Weights of a small mixture-of-experts language model, trained from scratch on English Wikipedia.
Size: 10 layers, vocabulary 2048.
Experts: 128 tanh GELU neurons an expert, 2 picks a token, a sigmoid router, a shared expert of 256 neurons.
Training: 582M tokens, 2381 steps.
Below are experts of layer 6 (counted from 0) of a mixture-of-experts language model. Rows are named router (the router's row for the expert) and show model dimensions 0-255. Each number is 50 + 15 x the weight over its row's rms, rounded and kept within 0 to 99.
Before each expert's rows: a language model's description of what the expert responds to. This comes from a sample of Wikipedia text that the model never trained on.

# expert 59
It responds to: U, te, M word pieces
router:31 52 45 47 71 76 34 72 63 66 77 69 37 48 41 68 58 51 62 50 45 44 57 26 44 71 36 34 26 50 51 47 77 54 47 47 63 68 68 39 28 46 95 71 55 38 41 66 58 50 52 51 59 66 55 14 55 68 33 46 40 28 56 44 41 74 36 55 26 51 69 37 40 47 31 34 44 38 54 40 25 48 40 41 40 61 26 35 42 29 69 64 55 62 55 77 38 37 55 56 45 46 53 52 56 45 55 32 61 32 45 64 52 65 42 63 32 72 61 59 51 72 64 48 43 52 77 63 70 73 29 83 59 53 39 32 57 31 51 29 29 50 45 32 29 54 55 30 61 72 44 14 68 32 52 68 40 54 45 45 35 42 63 41 28 75 09 61 68 31 74 62 24 71 38 45 43 26 50 44 54 43 35 49 58 53 48 56 30 57 60 60 63 43 32 52 56 49 29 64 52 46 66 53 33 51 36 28 46 59 18 50 44 53 55 53 69 35 76 32 66 53 56 62 69 69 71 80 29 82 37 20 43 58 75 64 67 71 50 44 76 55 35 31 70 52 75 43 46 43 36 51 40 52 49 62

# expert 4
It responds to: Word-initial fragments Al/Col/On/Un
router:56 73 62 51 28 44 51 52 88 58 61 54 54 45 33 40 27 54 64 32 53 53 65 68 55 81 36 54 37 71 58 64 60 34 69 39 39 61 68 51 57 36 49 51 31 32 32 57 17 60 83 52 34 58 20 43 52 74 54 48 74 52 38 47 69 48 56 50 37 23 54 54 29 25 56 57 46 60 79 41 06 46 44 29 45 55 23 42 39 36 49 39 68 59 65 35 59 44 63 63 48 35 60 81 31 48 47 55 52 38 32 72 30 63 49 42 50 70 45 13 10 69 44 36 14 35 54 56 49 94 28 60 43 56 54 37 51 41 55 52 41 52 07 63 41 80 25 47 49 54 68 40 60 57 47 48 48 53 58 48 47 40 32 54 70 30 31 50 54 43 66 47 65 88 54 62 57 35 46 63 59 44 42 52 70 63 55 54 38 56 67 55 67 55 39 61 57 57 25 49 49 40 65 61 79 34 60 42 49 38 38 45 60 43 60 60 54 35 28 48 43 57 28 59 65 60 90 66 52 49 27 47 65 73 62 46 53 40 36 55 63 95 49 53 38 53 40 48 31 50 44 48 37 39 38 76

# expert 5
It responds to: N/W/-ing word pieces
router:48 72 41 40 46 59 62 62 59 43 81 25 59 72 33 43 76 58 35 50 73 78 48 54 59 55 55 28 43 75 67 71 59 34 37 36 45 69 64 38 41 33 35 44 46 32 38 55 56 33 45 26 45 64 58 25 65 75 46 48 41 78 55 53 35 43 52 50 26 39 47 50 70 66 35 88 35 78 61 38 33 55 53 92 56 68 21 57 60 23 50 62 81 66 44 26 30 61 47 60 35 41 42 55 21 66 36 54 51 51 35 38 31 48 37 24 40 77 44 45 47 54 37 30 50 50 47 69 10 39 11 58 54 51 43 29 60 33 59 46 56 63 38 26 58 58 44 48 39 30 45 34 50 56 60 69 53 57 50 45 38 42 52 49 26 65 39 49 22 62 58 40 33 59 43 52 15 41 61 53 53 39 45 54 68 41 34 69 44 28 77 59 65 50 47 53 63 40 44 45 39 42 61 61 71 57 82 20 42 59 49 61 49 37 88 53 58 29 71 38 55 64 50 58 28 63 39 66 52 66 55 61 48 51 58 38 56 42 38 26 61 78 34 55 65 94 66 41 49 44 68 38 51 63 48 61

# expert 47
It responds to: Opening brackets and dashes
router:41 78 39 48 55 46 46 74 54 77 60 49 39 58 73 62 42 37 43 42 43 58 68 53 66 76 21 49 41 50 55 78 55 46 45 32 49 60 49 71 52 37 72 51 46 53 67 74 37 53 33 64 67 57 50 47 62 73 35 45 86 62 15 57 34 43 48 42 56 39 35 63 54 35 40 50 38 56 43 61 35 82 42 35 66 55 58 21 54 46 29 21 65 70 58 79 55 46 56 67 60 35 55 86 43 68 30 66 63 42 40 36 35 59 63 45 18 57 30 72 72 75 25 16 32 55 48 11 52 75 57 50 59 36 31 48 67 43 49 31 42 55 62 53 48 86 54 49 68 25 42 68 60 52 72 36 62 42 62 37 22 36 58 52 49 41 50 83 46 50 42 51 61 58 24 48 47 32 34 49 61 28 42 50 60 54 69 27 52 49 61 56 61 30 53 45 50 42 39 56 51 35 36 52 54 11 32 28 42 37 54 39 47 56 39 77 42 63 54 30 72 55 42 32 71 75 63 66 45 75 34 33 68 60 54 23 70 37 59 50 42 43 66 17 42 80 51 57 48 46 47 63 67 44 42 65

# expert 37
It responds to: Syllables ri, li, di, se
router:99 60 26 35 52 19 53 32 75 50 87 54 35 53 50 37 59 67 78 58 45 66 48 32 31 52 18 36 23 61 57 34 59 46 47 39 45 41 41 77 32 66 50 25 48 33 50 83 53 34 59 49 59 58 69 31 31 49 49 63 69 49 29 56 46 52 56 30 28 72 24 50 52 60 45 59 45 41 60 27 52 52 61 21 56 29 48 37 47 34 56 56 76 67 40 52 33 58 77 58 49 36 56 39 33 47 49 73 35 39 32 38 11 66 74 45 53 66 67 46 29 44 22 43 33 55 23 50 68 68 32 53 42 50 52 37 62 46 59 25 30 39 28 54 84 69 61 39 39 19 65 50 75 32 51 31 60 65 45 54 63 35 66 70 61 34 23 60 52 48 50 99 40 40 50 54 46 46 51 44 48 54 40 39 53 48 46 42 37 57 42 41 35 50 59 65 81 68 38 38 65 39 42 53 35 41 48 53 39 31 28 52 61 50 69 47 73 47 80 52 42 46 56 62 73 50 60 55 34 43 52 41 30 46 64 37 51 45 35 54 69 68 52 58 56 60 43 66 35 55 56 52 50 76 42 67

# expert 21
It responds to: Mid-word l pieces
router:58 50 72 47 27 38 03 36 52 63 77 28 35 48 53 40 38 43 79 72 61 58 82 61 45 40 39 69 54 47 52 50 34 46 47 48 47 72 54 59 72 58 56 62 27 36 57 58 33 39 55 36 59 48 34 46 45 64 36 47 48 71 22 72 47 55 43 77 68 48 47 41 50 12 37 69 28 50 57 45 53 67 53 44 71 47 57 52 41 38 64 28 71 59 52 48 54 57 49 56 50 52 43 50 32 30 75 73 63 00 36 66 51 52 32 36 31 48 67 77 71 65 51 27 16 53 69 51 61 36 43 51 46 51 73 33 45 37 30 35 35 53 35 33 45 33 47 72 50 53 60 48 63 42 54 54 58 43 65 40 69 12 49 54 63 55 43 69 43 56 77 27 45 54 49 51 50 31 27 39 49 59 35 54 70 61 58 36 67 30 62 83 51 64 26 58 71 38 42 54 34 31 66 71 41 48 68 42 39 75 51 70 56 53 62 69 30 19 75 48 53 65 19 57 43 56 68 48 59 26 24 41 49 43 75 63 51 57 35 65 67 59 35 77 50 66 67 79 48 50 67 57 27 61 52 48

# expert 24
It responds to: Colons in infobox fields
router:66 36 51 67 39 47 35 59 45 60 66 46 31 40 47 43 53 55 59 55 53 54 44 24 40 67 48 53 41 77 67 81 60 27 58 61 63 68 67 79 33 63 21 30 37 30 53 52 66 79 69 27 53 74 64 55 31 67 44 56 55 49 39 63 47 62 44 46 45 44 10 38 25 43 58 61 42 39 69 47 51 60 57 25 52 62 35 39 56 51 57 62 87 73 53 57 32 33 52 78 52 30 26 57 41 59 56 43 60 59 43 36 43 69 11 50 43 56 59 73 42 74 61 33 57 58 89 33 31 48 33 62 53 42 73 43 43 35 54 41 57 24 59 53 43 57 32 49 58 39 52 15 68 30 29 57 63 55 75 29 43 36 80 55 33 49 45 52 46 42 61 66 46 45 48 40 56 28 30 27 38 61 53 48 57 47 25 57 28 58 79 73 65 32 60 61 74 61 86 30 59 34 27 70 43 55 24 48 28 67 75 54 30 31 61 57 56 44 64 31 45 60 49 53 43 49 58 49 40 69 51 39 61 36 67 29 75 27 42 51 15 55 26 62 34 62 70 61 65 60 50 49 54 47 52 47

# expert 22
It responds to: Mid-word er endings
router:29 54 63 59 36 33 17 58 80 48 49 71 60 67 65 49 40 44 53 44 39 63 62 44 19 53 47 26 62 51 60 66 61 77 39 65 46 63 40 47 40 53 48 53 56 34 30 72 47 61 47 28 56 78 47 41 40 64 40 47 28 45 60 59 64 40 38 71 26 42 55 50 34 26 35 57 51 49 55 63 45 51 71 44 78 37 41 54 64 80 26 30 66 32 55 56 42 44 60 39 74 53 49 57 34 77 27 74 47 43 36 48 44 46 56 50 52 54 48 47 79 45 32 39 51 51 51 43 37 63 30 46 46 43 63 56 69 46 57 31 58 34 31 38 42 79 68 39 69 41 52 36 59 52 81 47 93 53 65 42 42 51 35 41 39 35 58 41 25 27 32 59 60 32 55 42 33 59 29 16 40 55 38 31 33 49 57 40 35 42 58 53 42 47 76 54 93 53 51 15 44 15 61 59 38 14 10 39 38 60 38 83 64 44 54 65 48 32 29 49 65 66 45 69 66 47 54 44 16 51 36 64 46 79 68 41 68 30 44 46 67 50 78 60 39 49 77 54 33 52 55 35 36 40 68 45

# expert 7
It responds to: Adjective suffix -al
router:68 45 64 30 28 54 44 52 65 67 61 38 48 49 62 42 70 64 54 62 44 28 59 32 68 38 38 53 31 64 55 36 78 56 50 83 49 66 50 66 39 47 52 36 34 40 55 69 48 47 40 50 53 58 50 27 49 59 50 38 46 53 44 42 42 49 57 67 25 78 63 57 65 53 42 11 63 53 64 32 44 55 48 58 67 27 27 37 51 62 56 52 69 41 69 23 60 67 43 75 51 46 45 76 59 47 48 50 42 57 31 49 17 72 47 41 33 69 21 40 58 58 48 55 21 70 77 43 50 60 48 45 48 53 46 21 58 41 41 37 51 48 30 47 45 63 55 49 49 71 64 47 63 49 72 34 84 43 71 51 35 22 36 43 65 55 80 45 63 39 71 76 45 70 46 90 33 58 48 11 34 66 48 43 54 48 24 64 45 37 56 71 48 53 47 71 60 39 07 45 36 47 48 91 75 39 60 59 41 51 36 66 99 49 42 38 61 55 52 56 57 76 54 43 45 42 51 55 40 55 66 24 39 39 77 45 41 52 42 90 38 83 39 47 42 61 48 55 47 18 53 35 42 56 58 34

# expert 56
It responds to: Foreign name letters
router:36 59 45 38 36 38 52 65 79 58 65 61 80 40 27 79 50 49 64 65 66 67 63 39 32 72 38 23 41 64 99 39 45 47 64 51 47 55 60 32 44 54 53 25 60 48 41 61 56 72 52 52 49 61 57 32 65 44 56 24 64 62 27 21 43 40 60 44 33 20 50 29 70 48 50 46 57 44 59 18 34 66 36 33 32 62 66 57 30 46 53 41 57 56 66 32 64 11 71 52 69 54 66 53 69 61 41 71 66 46 46 57 32 58 34 45 33 98 54 51 62 47 50 48 50 72 82 40 30 47 33 19 52 24 57 37 37 54 51 21 43 52 42 51 46 63 55 54 57 48 36 62 66 50 25 78 56 45 77 29 62 58 63 59 47 77 34 57 47 29 61 46 42 61 35 46 44 45 34 31 23 61 42 56 56 59 69 11 24 67 39 53 45 59 21 58 43 37 64 54 53 39 46 39 61 35 47 45 22 51 49 69 59 52 69 40 54 24 33 48 71 72 32 36 53 63 67 48 26 51 45 43 45 46 64 36 39 45 38 36 43 60 50 76 33 71 70 56 56 55 62 60 30 24 49 56

# expert 3
It responds to: Mid-word g pieces
router:50 81 57 50 22 71 57 55 71 69 54 46 31 66 40 31 25 42 61 70 68 51 53 43 24 44 54 90 48 80 41 40 72 59 58 33 44 32 72 41 59 78 41 48 45 40 47 58 57 51 82 33 46 59 51 47 62 48 50 56 37 66 60 53 41 56 70 62 46 56 62 30 48 53 52 56 53 60 52 51 34 49 44 22 56 83 38 40 43 53 35 38 51 60 91 67 43 73 80 79 43 55 73 53 43 56 09 36 47 26 35 55 33 59 39 68 54 66 56 31 24 47 27 33 61 51 43 42 25 54 60 59 54 14 59 15 51 24 54 45 36 48 58 47 61 39 55 54 59 60 80 59 45 53 61 49 66 48 67 46 49 50 46 49 68 42 32 63 37 37 56 47 42 28 46 44 48 61 65 37 72 44 53 36 55 60 43 33 56 32 35 58 70 74 40 50 70 35 57 37 74 33 61 35 42 53 36 40 56 14 56 62 65 26 52 61 32 52 70 37 58 58 71 62 71 71 39 41 25 53 39 46 71 38 53 46 91 48 30 32 24 56 22 63 33 49 51 63 48 45 58 74 28 71 35 76

# expert 11
It responds to: Consonant word pieces
router:62 65 51 34 34 43 35 34 69 75 62 32 73 41 64 36 57 27 56 37 35 56 67 30 24 62 45 31 53 45 34 69 81 65 41 41 56 54 36 44 33 40 69 63 46 41 40 34 57 65 59 28 56 78 62 46 67 56 48 30 38 56 50 43 50 58 59 46 49 44 73 21 64 40 61 64 38 62 79 52 28 64 60 58 60 50 63 38 40 43 69 50 58 75 93 47 46 66 76 38 63 33 67 61 34 64 21 63 27 68 43 41 41 29 36 36 14 55 24 46 67 62 31 37 48 83 60 36 41 32 28 63 64 41 27 55 65 34 40 39 47 69 31 18 34 43 37 54 79 49 46 45 53 39 61 43 86 42 66 50 47 42 45 92 22 44 22 42 50 58 83 68 74 59 42 52 54 59 49 40 57 41 60 52 59 68 33 67 66 39 46 58 46 62 46 41 22 61 57 43 40 45 27 64 65 42 57 54 28 35 56 61 58 64 35 46 67 46 37 38 74 67 59 70 67 60 60 38 40 54 36 57 55 39 74 47 68 41 23 35 52 62 60 29 30 46 61 69 39 49 63 59 30 67 64 43

# expert 31
It responds to: Vowel-consonant name pieces
router:32 36 68 60 43 33 37 68 62 58 55 54 75 54 63 58 48 50 60 43 71 70 44 35 57 41 43 38 17 73 74 82 45 71 46 73 88 54 52 48 45 51 53 44 07 28 74 47 47 37 61 20 66 73 42 30 68 73 10 57 49 85 46 52 63 52 49 47 56 49 53 36 26 80 46 39 45 22 54 54 60 63 63 46 69 50 56 56 43 34 58 51 40 60 57 52 44 28 57 60 63 66 57 58 47 55 44 45 37 19 46 48 37 48 48 43 32 51 77 66 45 76 53 43 53 51 47 26 45 56 36 36 72 48 46 57 54 73 35 30 41 69 12 59 83 52 36 51 54 54 43 31 71 48 44 39 68 60 58 17 46 29 46 60 50 71 50 58 39 55 51 55 61 63 73 65 48 46 63 39 54 50 46 39 63 33 54 63 46 39 61 63 67 66 76 64 41 48 41 16 74 36 76 58 77 30 38 48 45 35 53 66 67 53 53 76 85 54 66 30 47 86 76 63 30 72 58 52 43 37 31 42 22 31 72 46 42 35 46 56 49 47 53 65 71 50 30 46 40 56 36 56 54 33 41 46

# expert 12
It responds to: Foreign name syllables
router:61 64 57 36 40 58 47 78 87 47 74 63 43 59 48 32 44 32 47 42 34 76 55 34 62 74 47 44 43 41 68 37 71 44 65 47 62 61 79 58 44 55 46 40 45 40 66 52 39 48 54 39 59 43 22 47 63 57 40 32 41 66 56 23 44 62 67 55 53 34 31 42 35 41 37 40 38 19 70 46 18 50 38 34 56 49 67 54 69 36 18 53 69 70 50 45 32 58 52 55 75 57 45 58 46 65 44 65 17 55 60 44 27 42 47 79 50 64 58 39 51 70 49 39 03 32 45 46 78 51 44 41 67 56 38 53 32 61 80 28 38 56 37 37 39 32 51 65 35 26 47 38 57 36 43 46 64 31 67 20 16 63 72 61 42 62 33 69 59 53 46 50 26 68 57 52 36 26 38 30 57 49 37 34 59 58 29 38 49 52 67 76 57 35 53 48 46 26 43 51 44 65 89 41 56 48 29 33 24 42 38 81 67 61 51 80 52 15 46 52 59 53 78 60 36 36 45 48 51 61 56 54 58 57 53 50 60 28 41 38 45 72 76 50 46 65 85 39 39 23 52 47 48 45 50 18

# expert 1
It responds to: Mid-word consonant clusters
router:65 53 50 34 61 41 32 60 51 71 55 43 46 56 74 57 55 36 42 24 44 42 69 51 60 36 40 46 69 86 68 12 60 55 52 47 48 37 79 50 39 72 61 33 43 32 34 49 59 58 50 50 46 60 43 28 74 63 44 50 57 59 45 54 49 15 49 44 54 44 47 58 42 34 47 56 48 63 57 59 53 30 34 60 48 74 62 74 31 47 31 36 65 74 62 43 52 37 42 69 66 59 53 37 29 65 14 78 44 26 35 49 38 51 19 49 44 71 85 47 32 52 44 46 54 56 45 45 56 52 32 62 65 31 40 39 35 44 55 36 26 63 23 35 52 45 56 56 75 57 60 46 36 56 38 55 75 60 58 48 32 15 50 24 55 64 30 77 45 57 35 95 46 74 48 41 33 24 60 28 63 72 48 41 71 40 68 70 41 33 63 31 58 57 21 57 79 56 46 64 52 46 36 45 52 22 42 50 61 24 30 39 62 43 58 69 61 15 60 28 57 75 74 37 54 52 69 50 32 57 36 69 59 50 77 39 61 35 51 64 74 59 40 53 38 84 63 61 46 37 52 27 35 66 45 48

# expert 38
It responds to: Inner word pieces
router:45 47 51 59 37 53 51 55 50 63 77 47 45 45 44 82 25 49 68 48 51 40 54 43 48 46 49 68 00 57 71 54 63 77 41 61 51 56 70 32 13 51 47 70 56 22 45 73 40 58 61 47 83 34 23 50 35 44 58 56 55 69 43 11 55 46 49 55 39 48 52 56 50 75 40 40 44 37 72 48 50 62 87 59 67 67 40 51 67 34 49 45 68 57 41 58 67 46 59 69 48 50 39 61 48 46 28 69 64 75 48 43 42 62 59 59 40 71 39 67 65 57 29 26 46 42 55 53 34 53 27 22 63 57 61 40 18 51 72 48 23 48 41 28 59 55 41 40 60 61 45 28 63 38 26 37 40 35 61 40 59 44 34 66 56 80 36 50 40 61 40 68 70 74 23 42 35 27 67 29 73 40 51 54 45 45 78 66 30 39 50 44 27 52 37 49 85 43 73 31 42 43 53 37 56 37 22 27 38 33 61 61 72 49 60 61 60 47 51 38 70 41 57 52 37 55 52 57 56 65 42 47 69 67 81 07 29 46 52 52 33 57 85 43 27 37 56 66 51 39 64 43 40 69 38 65

# expert 46
It responds to: Mid-word o, z, A pieces
router:74 61 46 37 52 32 53 46 69 53 49 56 45 39 68 45 73 57 45 48 77 59 52 45 43 38 32 43 36 55 54 42 41 77 58 60 57 46 68 75 60 31 49 57 29 38 54 55 19 72 51 39 59 35 50 57 56 36 27 60 28 52 38 63 37 48 57 77 60 30 55 46 39 56 43 28 31 31 57 13 20 67 41 28 62 68 36 58 75 45 58 44 72 76 83 67 33 43 46 61 54 24 36 63 06 55 16 49 50 45 26 35 42 58 67 58 27 69 64 34 55 63 21 62 41 53 57 56 62 47 42 72 55 16 56 45 53 39 62 54 44 51 47 65 50 30 20 44 70 43 56 31 53 28 45 25 65 56 72 46 25 40 49 41 57 77 56 71 42 60 61 48 71 79 43 42 60 62 74 39 70 63 51 46 68 65 32 61 48 31 64 55 53 59 40 63 61 49 35 49 50 27 53 49 43 56 67 31 33 61 21 40 41 65 45 57 45 33 91 44 52 74 25 44 66 68 34 60 52 23 31 58 66 59 54 39 55 33 34 33 45 63 52 50 68 62 57 52 45 41 62 38 26 89 75 41